config.toml
tie_word_embeddings = false
parallel_block = true
beta2 = 0.98
lr_head = 0.00404
doc_mask = false
dataset = "wikipedia_en"
Below are experts of layer 13 (counted from 0) of a mixture-of-experts language model. Rows are named router (the router's row for the expert), up (a neuron's input weights, with its number) and show model dimensions 384-447. Each number is 500 + 50 x the weight over its row's rms, rounded and kept within 0 to 999. Numbers have three digits each.
After each expert's rows: "mostly gets" lists some tokens that are sent to it at least half of the time. This comes from a sample of Wikipedia text that the model never trained on.

# expert 66
router:538508430541536477524519517580449538482510498562579543531531453493485469486488406468568553558524423471548452481473470481454532593543550477450490468387533494511483455499582551477550440524522515
up0:523569549560518433431480618545587493463464474416505581479500495479505479557453456467542499517496557554462596465487541511498504577552478545497530472415442553483430438472466491486542466463504543
up1:571496468506613475505447594524502547595517548473598496581481450463522477537458494501549548547509520497541500538488522518479508523506380496469556493446520452496544465548513524510500537440457578
up2:524507445520592604559478496491515536472564531451518524515534573518520422474532404493464588634527504514433472548405527448559573389566550544502649477454539529541462490456532497459546562490427630
up3:584493495508461536469515524446541454463515565555528504421630534466441453482598567608542488611506567555427498509475528475510497421477513509507472531454516462478439514497415537494548431438495547
up4:488611473495488483418452540514458529556610499564572481536411433411485467505479578487553466489564496454508512464401504429497478492477441496469483541453521490461495494536476496463567392428478583
mostly gets: "ş", "š", " Russian", "č", "ić", "и"

# expert 6
router:501544592467540563492485461532522533491455470493536547484464424525408491468495465488534402492516518542381516438466594497455492524420458533477466542483482488467449457438554446502511475446492520
up0:456506514408494437445516467555524534496537449483475490536460430517510532533454471549479566459484571439427536407449486494490502507489547575588481481531466542462451455452553409502568380541489565
up1:479485553465568509495437491450498492546448439566535462547527454565441430494493497473506441486462457575498518561427592387452461511385555497574451538455529447488501375476550463557532526526515555
up2:548518555523527531460474441499478442464463541576519504509517424578547589485462480495562537396503492500421546539446489520533513539490495496526425456594537438463454466426523396473478476500454539
up3:506509531435505501528473455492531536445431501427624504476457543534478505510525498478543408501544580507487471587552548613512530560479450510444616491481464480394477477547492525510492535451434416
up4:538489488417483462427504478568495455530529395547493564465477548558472591478419494423434492516472488465537535569463584510404386536514523519492485586502439411522526507482500501477485504511461493
mostly gets: " tells", " Harriet", " Ricky", " Wally", " ph", " finds"

# expert 110
router:633523461431414570481514517472406475455454499561506523537489502438594507443566472447565489583534524473585567551578457513476455542550508508486522528462438523447558554531465548467535432498449489
up0:516450518496583492588554468528487545610567533467543550369548397485580452558505491538366492498527469469426526497461514536551469496452541492578534511444475479467437484533446442455507467506493469
up1:493486568449426509589378478493478455455427549455594539494565479502581518577530381509474491541562480489481568541451590598452489473472513509555457561407542627527515530470479400648510464535513454
up2:487472535498491538526469591519573571536575466468574429533632473497477514472487612586572527615494498464483570515526475489492581505595392488511458422423548563453592504474533529556454549529497441
up3:522529504395484516529422460449488465544492517453562449508558380496537475601476492460437470517522524456487490496373502492459487457487539375468504460436433563488484446531451463573450457495485507
up4:563623458528530481495462502511473454522530537469526389452578445475494541466622501471513400534500556560475529514418455566495550521467540582589505486424462459548480454492526507426465445544520491
mostly gets: "^2", " £", ".1", "00", " 0.0", ".2"

# expert 60
router:501595499419434398559460477523525489432543544462522486442591596562508617474533573467448577497512499490546485457530478555527395485478496395497450479498561485489507526527389502481430552429579465
up0:528535517585638557572500482410552476458574497474458565539471488524455521591572528483435529590573475525453454508496564463533478504462591574465484520537569506518463509512483511496483514457342489
up1:491504453515492512521471425488479504419508549563464450469596468474431443412526483486509526542400467512558469464465472466471394446510575451478455489480454533489589518496473427514515559464562615
up2:489557524487487416537508459555480421462527559422589503456439564503495540469571482595447355577392476510549538498447477491516457437463528423525545441535535403530511451523475517511401501496451503
up3:546493472522533532576456498508570555520535413539553483393420428509476577551479499568559490457512560457513563516467514437637452509498534518536566498487531564463486488411425520564506580482485553
up4:492517542472628432532493425594517568529501549447562486487622565567549507455479574471602615550471556589483434580516469545517402590514478474461506447458546470412482519572475530585480535463508500
mostly gets: " ESP", " ITA", " BRA", " ARG", " Spanish", " Spain"

# expert 72
router:495582574448524465595520530515574459530480533648414461515543549532435476542480425519572595477486525518499503484456521453536518495510539554505447413541542507479509464443558515532363426575484525
up0:466493533486490540622444445391599468434533470487447623515563509484530513587477511536555548488464493452533536455474438527529443507436562527523513565462463515570498478410513512466479487540495635
up1:460511604408446514510518446475524457546582622449440292455498479500526497561517447481532519428592466578467566491398523458533478495491442527500539539514594554526457440530620557546519434509545452
up2:464449628527503451543487425487590493590466560401572530533593509458440490497572521556575530538505498451514459530560471494468519522415462441564412564572557445544510474436490528507360535572517539
up3:498546442517508480528435469516525434528505605455560472449475410453488518506543541551445504535605557521514549396515459475596544502512518470517482506502531519551536519471539519481442489473506488
up4:552601535426448487514494491465471466522537528564463480582547403459490502500496381445517514468583424555387555537458493552496429446483490577503448494571530451431506538449558549573477509504536484
mostly gets: " \"The", " Best", " Love", " Dark", " \"A", " Dead"

# expert 81
router:554461468488402555453521553513440500468498445560490498579477493414556441439551480508494553523574555466612539534585451460530479543546470513499547551565473516519580561510455615451545415499440486
up0:536448593471526487447502460527552491525460502451554543473539412533459450518547521472445500529484472482457580480505573506397506439366583415539437506480530511479527563537503426549484448485514477
up1:493536476462442453551447431481476481537462543461472446487390479498574519540444479518543447541459536482540484515446512542513477490432584555472554455525530501566449457491593411563516498517525496
up2:481455491611492555480474527511611502522519538482498511452562504563441543525481452534512593587475457496549562509480576543526550544482510478544477394483631509476507480499529498564504528541555421
up3:507482535557525442449504394580531450598522451427507530342469469551442469579491594570559496468498462442477409479525563501464517430457487469505439537476559527593554536520454508457481454487498553
up4:574533541475469395538426446498520467480586496388534540496487506581516578572505477619514422526412464542536556460473472411495417476457499574490452465526517435426555504494546476502461479483423476
mostly gets: " Votes", " 0", " Pts", " Recap", " 100.00%", " ±%"

# expert 76
router:504503504504535473444602519403507547496487514461463541573554558455500444476450508491486528531440430452544545503492382522547580485462450386533473528537498513534488592431516512477596555521565426
up0:559502490487534474434582477523541558502537565484527441470541464569488486514469473515447529485476531426595444621508455437571575581518506518576437574485493547505478555506525522486571501545515444
up1:536452507474454452472546601477510464511500484467506486471470586523516532488456536551478515589507449575525615452498479430472590511422404466474526517567515506523559526362511485586485513476479489
up2:487454515414439424534595456513539432449528639538525467548580454564507502492525572490587466518543442611546463465529493402442418495486544479476533471486550469526525468434477527548505494503481607
up3:499496486528514443445522445472511390537461508365497589511592500471461540559543460445464441528513469501554554593501485410562462517465466542479420474467540504415506575530471511509466450568567453
up4:438513529499472467513565413563546595550524521492518426486456491504463493472523575526510528497483586493451576531461487483494493455466442443507570449545443620599498506493575482485535554584509469
mostly gets: " Country:", " United", " zone:", " Africa", " England,", " Netherlands"

# expert 101
router:563483420474381583423547551501416480463450452583463540579457501416583447425505456483483562507512553442614551565551422479506453527537498526500519571578464533495518567553442601473552425522461467
up0:463524540465439492559472477523534552530574572429515491379642479581438516580472593513484474477470440457558515519473510496426589477446504486600432472510541424527495421430481532537514491515523420
up1:452535472562478520548469575519488499516469471463504464528465520493508563475488604557488492453455467454445538553437559543482603457427560556454474553377532520505537451559494504573430494521535441
up2:392547565523416446511420497378580451542491610504570525457490459611500466562525465523482451515558488518437433537467549542434577510521595577526490539491490547467513349465444412552428559497497498
up3:503426550483456511455457583531519559615551538509535380373558391469473453558523561580552552570421544458535540519429552539433548495491552435562524525444560503497483483444521553482472544502530546
up4:527570489620504507477554541524557480535512420524580543539513443424525478472426534616428479497598574493506544488502592512481437473391551501559608479577468453498486437464393545455511522391546476
mostly gets: " -;", " Re-elected", "6%", " A;", " TBD", " medalist"

# expert 1
router:548537429550514512446569576504490522443495523524449473547482392493597452453569472484441576544521631516508591435577437536474446424563532484580461541544466505547501582524471592583541500541432485
up0:557525522479512514576398484540534456478439558519545455517532521534496486570494567488527441550541574456498618463455628571381462435482532468560391516567588483464511520469440542510532500482520498
up1:456510442481578490427539451499534527533572552522486405532541461396506534544499523506440417468516557515499480484352510507509473546450523502556490456526529519450506436494520442461513482535529484
up2:595482496530515479538510460453473471453495532453501462521451452633421484516536555545573456569480483542570541514472452442491510508407444467469438551631603525516444543452484523527507461543508496
up3:461479512502497461478469393564495523480462604473487464475504564461560490499543573468474536481517492494506558457431531462547515493451483429529462469566573517586524487461451441492352552429454541
up4:525476546485492464510491469512583435520475527461547500474585447562434412480542509475452488550476594453497521558516486486496520519519508509591431421538479409533414484447536525448461482488468537
mostly gets: " m", " km", " ft", " kg", " ft)", " metres"

# expert 114
router:580504412490404568429552577500415487464465451575454534591460506420580467438509463489488568507506543432611546569553434484521471517530510517498525574590474545508523578543448599486564434519458488
up0:485504556504514493542501515511464449442520483555542395468598478481487532532584421463498510537445587470556516533333568548566506508517539453508555465504576450660471522534520477550583487418477495
up1:512507564493539451469441502502625437529534529469587564412529411528488524561514528494431582499497468454565405558520527559423554503465484401495503528405576449538500371407505500535452462424460488
up2:507482553583492420481436586528520490537559468518538414481488444463385536515502585443490488362514444549484558440459527516442587436484497416575457450480547507464423425390450444456456623461570545
up3:597575530559536483484440474427454619456548527441519521496594511621539436565502538526499457516530431546475449494501524510456569544560469512454444547433413522483495488557463511557425506452406471
up4:501536434464500548475523404501525525514521486453533448464502599625516489527496464590523493480425494480490490458507488480402511535449530492658486526579499535445609537454400460547482485494450540
mostly gets: " tells", " Binomial", " These", " medalist", " tornado", " -;"

# expert 115
router:572494519599513560485550401531514506479545523436468452502590421494429503558476468478493451579501575513471453540487440529515506432462547452466513503540525549523572586505565405452504461488393532
up0:512515569580448521468467510515515487533475474536549444521513481504489512572507523543489521449383535520549409462487500497561494542507460485482523461589490525540609551479482452554501492416462568
up1:495520513585429513520467483458511542493554570404465511522427533564456498419522481500591539365549418463497455465454478466514493522538499572517457458550463515524525487527633578465544477441560538
up2:529473560489589538526469516460516502450564492422481485503403460483442504534457496541503558486529441470440488438500529520499538564507532450538428491573473560576524516433515368501502500488420561
up3:435462550478459483420505527494546468494483589435514459559480569429421495423541456518404457531447468473421463521512510533466465451438542495507473497536506487550580542501502379475449550600537517
up4:576429477596566541502481474492521478521557519491457510474537496512459538479589539509459563555433519535506512448493482450503561531597493479466594459500521578491543565529462512477449521397529528
mostly gets: " 1–1", " 0–0", " scored", " finished", " match", " 2–1"

# expert 54
router:564489402486384577421553567502406468472445459583473531577466498416577441425519457493474561518519550455629547563542412480508442512539507535485516553579466550484510577544442593468562428517454480
up0:527538553519411474544447470535492515520544502502456469535596422586490670463511533552435454489490425450492458494430542419490576480449491506495511470454499476528539492433607531621471515494488460
up1:484483473542513451441474501461603401505585479487502533440504474459517400440501464494506538531563522461518431541442426557456486500415566496578515509544606514541550525469496483538472415506559481
up2:523548517519550471321409558563483523504509556467484518440477447460557528537407533489508512481454510443510504532510563540442564474521538506498460500594556457503496428497480510508489532486438462
up3:505542541529505500403496604428503403550503519604517473522431521488474616550495474493534469476543451559463491578460541525508457461538432520511542488516444449536472506535475460518509421445471567
up4:595496621659500552449447526442561427464552454469475499465479404450449515519458463518470503485508528496444455549478511500525506432464529540541554459457540510503448474452528510504458450511531491
mostly gets: ">", " -;", " $\\", "frac", "mathbf{", " TBD"

# expert 109
router:495538479462601478583441470542474513530510536551449402531508548509499476427555539486547461544515535518537474530509483538504558518437496444492533493474439523525523455440396552536583497559457540
up0:495582525500483516536503530513529427455471524407487382538513499594499484499485559467575536469556543472511395403469530481451485553511424499540512484449488396450477478447642431571530576519430484
up1:492560516456640458487575445513500633500492470498509509486445500519475500488491478463549449481562451482363417572506503494535574490506484541525480403533464530523569473393469454503485535553412530
up2:499500539457539441496563510483474537478537510514535589514518445578566512462479469491499516472508537501562446555595578477506568478555560464612520487546505462488538493475442590497568581478440495
up3:594499534525528410532499463562485541499567518511479444486481525477446527479553469537517428479550462504462438559520528454537548553468499505432534415514504498562569507438518507498524524514482565
up4:506521388476415450530515478502504539397394546533382516456474506585479505513532537488516448414541552518556505464540486481477487563503487458542445447558483514581457430535564495558574540525522485
mostly gets: " also==", " students", " children", " those", " men", " you"

# expert 91
router:379536573468502408439470498515560500515467588518440463531476591520445431495466456493474522404429426430441433468517529440561527570495542537469481437467532475464508547582471462506419503543539542
up0:475533502537474543470448480522523471490492513444587511580551527489541364419493492397492594526542556497435510479561448442450510470512520493517514477538473471483450562540465615430460486490500512
up1:496561455522467445489503494511424497482471501474491446448488503556477570532542482504541450510560543457521519517511537522563513483526517540451430506489520606416448519499513498568502569506586579
up2:360483543457443479518412480558613488456446541469474430530486542558418522473523515531478449472499522491557496505554563481571553589488635520513540323476521505543545479471480446644499565516481453
up3:375523571466439466410531430472553563479521531514485418548439551556511538462492508499394517463487537517417516499515489498554507552554552541486479497466556441452509497489540465469578499459474446
up4:394541509470487503570436512591495558491497514456482481522432556471462544513450521498454478496478505434475536497455554495597482494470684499489506355443513497517475517493492464550444580495545531
mostly gets: " January", " February", " September", " December", " July", " April"

# expert 99
router:539499519513559485578514529490464512567557483531522511478512562469582542439447558456493613484478491475599432472495460524513464545537442595511440556582446488591469451470497522517522548453549412
up0:494463537616502490585519531442535544503492496442560543413546496495592530565426491603473512486512397526552427469550480447577526574449457576561570503542531555510517386443543422529487443460497480
up1:412510525474591474529418497403490421521457425467517474445514560544461494549533482603507542566401397538572481458468474459505426529478423543552474529502552473487436317512517425489541475504565444
up2:551509509499496550566459477560490467552523537532562464447572458561611512587470466517478526546396571539549325356517534563578540493432514453569509576459456567515465382455478543592433565550472534
up3:485494577455514564501492446508497513579567505522554453500482544588458451520508502510498477470501454474524464521546509506586499477440472519561414515487557499549529422476538462569508533505545441
up4:547551582467583534467504497442495578447588515512438534500479449495482423487461443489493543484473402470493529498514490501557497525472577520476570480514481391584532496459631457470408521563431524
mostly gets: "|---|---|---|---|", "==See", "Personal", " Coordinates:", "|---|---|---|", " Kingdom:"

# expert 34
router:576488435502380560436544556510405482457472468561456530596444530432568432429534451486490538505547523458606547563556426477521484539537504494506537572584469538499503585559445596453576433537445488
up0:445558476544466464488500587395597445539509590510453553473506466499493449499425502542542523509454509446503464587486530534539463470454559493657486496478552547520508456417501484500467528458464525
up1:431578453442456540532389410508532458513567544432532481478551500513481551501465408517520448468584553484376463478439625426529422547519505552488465549524565476461499471472589522536468545487474531
up2:398509557517499472483449520467495580512452545518459505538539459571506590485487591452421533527571379441560527441513538426526537525540450454519456541469481486514423490589504591516504550449486572
up3:401518560530404429562512581503453482453541462514415467469458424487460611517545485507398483542492536532528379590458595499535456487414539477558440470483491446503545571445575483573444620546551481
up4:435569552517513467489443508518492545600495555502489455494558510512468552504486520487523474484489479500513482556426567619514545594418544503484392528429514529516498487419468502487496441514594505
mostly gets: " round)", " tick", " .", "%)", " medalist", " 4."

# expert 69
router:597505517558479525519511525503583535507457496458356480383424520487518538445498545499492499540471538499434534539587445430553411484480566409484597439518587531474484450437512574458543534404409420
up0:423529541604469469578504542476545398482577543422429521443476522547514490505484530490570526513542529505447520449516466529458478573454541556487588499541539463512450540518604484554469454454383582
up1:475593532523464578583457535529527483575476614535471467581491509570536488494482460558487517525563534452418474469489536491566485494483507435527490411456561482528447389537441460506518444484456547
up2:525443592539518518552501505529563532504489516456433510469434467569456453428554535497439468486486556478498486553473488477503473449511593564464492425369618562594442387481488518563453529512595483
up3:500497479560524489431454513536517521504556528456469578530443493515518525448570504457458410478366519504541430482429488484486438542456533575485514470494431544505535404543561496449413555424446384
up4:506509549607480446561497465498555513517475584479548542377467506496451476593437445469511606524456476445437508485623513452526524505462486481429524534487505477501521555529521472423565459529497423
mostly gets: " of", " into", " during", " from", " between", " both"

# expert 87
router:568508419448418558453564519537381512464456442555463567589458526468559476419545461489494504500523538501579520529555449473535472520553470512482552542585419526475488597559457585469565351499464468
up0:495557545580623446485505424473568606536417482441527578495493543445447468529459490495499567526525576446549524466569491502488525635574445478536547398567480552516526489481446406519457561475509515
up1:440520473520433497473495420514519402505503566349523458450492486470453500545545525455436518593502448448528439533573560518483548496430549579614502471465451473435529445490384523567538522578504508
up2:534587566591542491422525551577477487492467562459504463464476519534493464646455518419497498457433502439531560357523505388511559540542525524528415496494526436497534401458535442514396519426451553
up3:393522493465566410592462504466620521481537533467548511450518535562475542615574498507461504571469433535502577432450555546498528451420529427562535485515486451451473491511529489524516544582497511
up4:530563656463565498533459504473480405612436529521515512580508400547570478498547590477433455514554497521520472437467556467485524593428505528487433543468483409565513427456586386557467604417458538
mostly gets: " EF", " aut", " PK", " Bac", " Bre", " Hen"

# expert 35
router:479499645426427526529502385522532532463561561548464585485399461433492480496448484539540479463442511477490494506518464587500533524528501547434496364549469432475413471486463594417482537497567454
up0:460485509480469566619461416484545485497473541558568503569504450468423458530443555476490503504452533465550530543487482558536487464441511522561523500485476545484466438492538554513537531480461503
up1:569493519423563498486501477405505536524542493497448472455438431533524547483528492479480489469470450564442483531481606582538483458461488579405467496486578509507498417464580509441553508479466425
up2:443579586538462462515556416514523443461514557489474558507388581550534564509473572488521446537479511511464441517524540400439567409509479531541500581468581443538392520496485467501585487498551448
up3:435511554446505425483546613384466447501478468476507403584491388539546533445468473549520476497508502490538484468536575438518532402552482541561463480534544486555419473475513552415564472532512454
up4:482495473593475534488443470410494386521537472533478453538454534466463424545430584504492502522409591547433505467441494537456521534489570481512566456564450448519449414405460497415467534502494523
mostly gets: " footballer", " Re-elected", " served", " elected", " squad", " @"

# expert 90
router:499533522430376506404525469515414561457459456607419496528431533440533483360568496522539559535534481466622544541568478494591444482584465544518573560533511554460497485531483576472613488558494527
up0:505543545463569446526447470488496508528458485488435492550409420474552437391445499437571534481478491499508478498451444502470416508431412486567607436517486538480499412451525452467537466520506530
up1:444464480481597477427410525542485565456540548498612451549479534494493503416452486526553528418470498481551574515554580431581433471584509420528573480538544625576429506528437423521481508563618521
up2:487459559565448345548524517573521440467466564546515407513456507414474560513520570550597503535486432494503565528522565473492534492616473499491592447522556520528415470431571458503474390490500503
up3:488468543491504585459467416409485551462451389527452522492532439438577546491459484506526457485555504432537539500536535517485519579354567537450477485432424501456535558500498459455481509413567589
up4:463623451523566456403514378491471486490572520531567409505603478510485474556527508522504467458543471549467543492494526484578526435470498544509540496505499568490598471503533550559526550557554491
mostly gets: " him", " served", " took", " played", " Born:", " returned"

# expert 126
router:437477518379440462401487481496424496469496486432457548504482398449517537510508428499428483512520616519588434484467476413514530474577539486546474531495457535501482476570476542484583453513487477
up0:433432503462522506484497433484526468558530503504451534487475511464488469540532511504426504542562554440570505489533463380521474620547518472479554441480472440410548590486601540441531455496452554
up1:466555598447616431433528499514541470583537443493555491528515508450458541507602555441455450515506424557509546481518605585464476450546544494494552449474477465409469496477660553492550483455569550
up2:634480526536489534545456453525537506529637497468556494473489511592422478505502518521531524533504483518569470551474552531492546525460465513448479529485473499513507478514510534453482461483516532
up3:566487609410477497476476471461595477477501590497582491526550474609534507520537571500496506628487539512506496418499442445468451469567576473517499503491560543524468464508443511517480503396526489
up4:450515468474419399479466468470593482435641570499453465538473384489450503559570442490569512549417432503491465518504532455490502543456585457528475598542497564484470549522546466526571506456573618
mostly gets: "ş", "ə", "ș", "ı", "ð", " www."

# expert 86
router:504484523535580521468486542479489454587427451432532493424533491449569476509532489448512579542574440533530522436525457526504522510502542525497499485556475493533556507516564529502478485570535486
up0:459539562570474427474551522454506512532553502430524434456493529536546548531492415510496537477605461427448520513460465451423528461461448501534475489496487519493569526511573538519533491583579447
up1:388501560473581440446506601522475537436461606516542459440501428483589572467478408478467587523540521456497525457428450487459540471509491547487538495538507425579594514489595477425502521429500482
up2:483496556478555512480460500515501514575526442495527503450513548465519563503569504512454452617581505441473534424433486502518576376511489393501385477568440451453533452579535463532472526524478441
up3:482524600539487470421478448457465439415450506463532365459506487473443509559535495595506453552395458466485448444447507533382507572487525457438523528453481561520504446480520515467432438456565487
up4:498597440511392513487495413469545494580619519465502486552496449562431580582399435583445481468554554515558421461489565542515613568542509497507512440510479477441488593477524464528498483454572510
mostly gets: "The", " \"The", " \"the", " (the", "i's", " its"

# expert 104
router:560547406441513492517475490544523548447460520494466534525493555465491410433535462469534575474512542524508477485475454515451506531515445510428512441498498511428532518537424610431499499562545429
up0:528522431547499500445483398460537488434509463465455474415535477556520494585507473392568517427478548484491528541456538471530425504490462543535553470492474427458561538455447509455534489484437540
up1:471497481496590502563424458577553446462508533476507587449498432535336551502531604555597553540524571513514547460465475493522493553404595445496450442519516470435556558489520547491450527507522593
up2:487520539511458462598425530513522439492466477476514510544429491561434503458534517451533617392544566532475533485475547387523492548429470457525488595578418457461582519511399420495400553589528490
up3:534595539520546434492490413432520527460604459544488435450613461455506465394477573471548495510466480506522528490493492443510532437599511472414439464547539551532448512522565478491519454468494540
up4:569422512437536432541484471618545456520408513372511421524615521512412474557529505478526529459469456602368512485504496543511503480435508586484530443547565557489486465487491541508514563553476418
mostly gets: " football", " basketball", " Football", " NFL", " NBA", " Position:"

# expert 46
router:579461443492384562432536542521430501467476476592418538557463527435560444448515490522508521534536554474640574552525429478523484518594456512466532578530441578505493585529466581435555431482443488
up0:457519459512552456511498515466612485516487515493482557450564444485532519580482614494551494435457523499568424475467556545485527449400449436534469510494561584515450611451423500526438517482465532
up1:540558444523492472553486505440588503471524526452485465492658454437491496472534456532491492538465516466419484493440493525505642451461476459546546539536457551412568537471494420600467525512539511
up2:577541539500526508438462510427636493426561489455580493486604461535511430511506549509461500527551590534512569490489504515457492440512512533535541472510521529517440492450446559524474484451587435
up3:553596586389473476681443517446536459540564474510502536576605485467528517589544543438510363490435569496450468546433504571452527472545470473524528490520377499516486533501462472499500476474529435
up4:574566469489453454516508537583596528563523494406539488520641411516442463528506461576570457505552523510432411507498534479489428452467523485490509486435567486485473531454494487426453460478510409
mostly gets: " 0;", " Nominated", "7%", " —;", "8%", "1%"

# expert 113
router:573513543403585432474468519525500430475460463474546514538461467485421474523544414606553437606477557551382555465495572530506536418530480453506573350559491497544440511489520462549606575449554476
up0:529524544490593618397540432518542531505454607448421520521515477612528547505496515536512479612502418484575481482559463447514479537532501515463516463532566487462504425511568468548584466516573514
up1:490519505491494432502435530438523416540471475547564502473548501570447511490490411497630424483552467520377510378452567567504488414409478454439592395476508511471553583523537534572592493499512539
up2:515544567499591509545397552469519544552528486512491577526532422599454507503477505551486532427582482552539538449506479533484495441462569478508508460505541522442432481522473480556549565458430500
up3:509591446505565410472490465482571385510509461401491437485450468499476433529506527555542563474502513585399470529529537566557473526528496440476493421458538381441550519424529535483518499572437499
up4:502505544485552465485472423490536537471450478484581502457466468512484490555561529523625525530558512592432572429470543521497478507513543584490491439473519495522472436430526428537571542495507468
mostly gets: " McC", " McK", " Mc", "zz", " Sch", " Smith"

# expert 74
router:526453526550522461439489562511560417484509497470460478475572597436519472509555471436487506612485397526443498520559444498427534465584435489495516510575438408564609561473478469423488577504532473
up0:507453525617505411557502508623523467490561492481456476511488569397454480512512542487471546418518457498587504468548525437425574518506592440537505502538575543596595549459558443493473577463598542
up1:551506499579380494447544480529565489598579504449462398535566470475464510510550433513460546481534487510485527490614508398488537534520471470569589547489517534490573495444498472532460613444516440
up2:471479449492479570519462508393563394548493485570529448582560453525466462550448498460579451503457439537418392604463500489418478519401535465560497505518535516501616480421450512501529477590628618
up3:471578584479429457483466509514545429532509529479474488469522493374429433553580429591491629569473482463529564497510543515487544507547400463556480541450540454628588491525535496507465492551503364
up4:463553506441377471510499503525525513395467523495535522441544580459517504471596515524479434437471512505335523490472524427510491470563520447559557528472506453480393484451452502530467565461491493
mostly gets: " his", " their", " its", " her", " His", " (aged"

# expert 95
router:457496517621423483533436471458486491552605518517470503494505472507506436466495576457571502490543423489498474524561530473617470544566550429505452527454549450614498516536509492503460533484497608
up0:564512556471485476517471543562515570504532580518489575436431529481569481487477485374578530495422419571490560452524530523502522478466465437490494423550506521502573438510446523496564481477518465
up1:421524505489433495541402439486568398501463441465524468524552509474484450533511458518525591541542637529438471468591537581546488576548514503568525545476459485425513465490450445558470502521432630
up2:503493541559593432468410450440595539561539464463456461415492491502526496492443592391515504587515444574494473541552494585562529578476443562572460527409517477474470497503506446592525571420532542
up3:568469518572498564483477522589559502512570565517536510499492481588471504489502515506596424505500497463587582483503606564500495484494502442471548440487542495444413493400488534441447536444534516
up4:526411615496452523558479580533507472506522562544507508508495493479367522513493466486465429585499537593557386518500527465531492538504480474569446509470570532479490405545406462494500474483511487
mostly gets: " social", "==See", " studied", " Supporting", "ology,", " economic"

# expert 93
router:483437456493488515461522513500455538463512439388472446565525569359478616423572513573505490554556513530556548465548490452504451542470436491567543461525409520464449523518500541523506512504444423
up0:466477576492455444477397452491577555485590553497527513556471561360512550496529559555455543440506506512556502511597543523545536396421456471507539535485513454511505490423534527529484479569497537
up1:530477611527525346461504427507471549514540455435515528490466569454461545551503546518459477577594527526491456486441539470543499409500509584513510444428431422540578473552528517567416509470518326
up2:512545461517616444495405484431564493397428496431555488516580412563514561494577509585500472539550519549523452557455476552422498511444508501549510502483545516481493479554509428506531489572499580
up3:506480536459464509435455517468513460537568516489539492485624500489470534483418500479507589442512465500497562532549458422422530589514542426492551483503602596564490555475565461479512403424511494
up4:489566552538487604549495567464443454522566636420698512471595595500428519500538614509506447453596541479518474508514454462534534539540548453512550419416506426501558532523610502508405497445514451
mostly gets: "ürk", " www.", "č", " São", " Website:", " la"

# expert 118
router:458504596556557416542483492528524484593446563482426435543536508464493503492510499632528463465527600445512477484466434555481407467357492532511522433463441473478577455488552469448449474521523505
up0:539570425513532540509578463538616500495634551520508570464553463461474440511516493534551504526491431490501495499474551625439505507400592592490403473492472557549522565463480510434464472357589328
up1:372540532536475477517481449536496474537407486529482442498469477476458505452544500563518434531519521526534486534465547534545483535459559421511573460423505430519569410518539395463592502479530495
up2:506434442543437479559452493469454465441527508485521470441517455465544571490517517587575461496526471443397530418404468450454475480576602374543457563515587444491539538494587545422499480471410430
up3:496457506438548471506543500648407466512482459538521547464560502576525574581470548554524513457505607550545533491420556442456451405439502551508503439480469598550537383525406504539474583515574469
up4:512487482501495600474606435560544540527538546555471452419508421555483437459502505476510522495469440560555460381520552458499490448424523561450461468502574448539558513539549481574591562439493504
mostly gets: " you", " \"I", " You", " we", " \"W", " Love"

# expert 32
router:520512447438447516528420598595511466391468504452482452489525563497538583476470474507471490528495483584525500439451454504449473493599541394481544576451488464453463540510539526518583534522495579
up0:529477472450488552522489416599524475522417513553512394550564469542553526546509467543446456528475574458474510512477617495531475626458511466514496543576585558449477421500491463601489501548472500
up1:472572553414499540477522487439482497478510507496501436495555550466504592539488470489399449459500483472559603486466509490525442551499458505560404619422555527541426528445470522503554514520601473
up2:513458499459447420501476410572509523525547573431446610524540504469496560553422528488502522442446472502500430518487540415501549522486550515580528506475493484505544544494459532514541560493565585
up3:472461518489509365558501530511517518419604603512506444543520474553536500513430534506455458544478442528454456499384541563529479578471515414472443485505523475479466487512521544512561495497574511
up4:525508479358527500387521556517569475497491542450474503490528476498510488483511565553444465450417469471467523535522511411488435480479469414638533497482477529530481509404516570505524524493476527
mostly gets: " many", " various", " among", " throughout", " several", " Country:"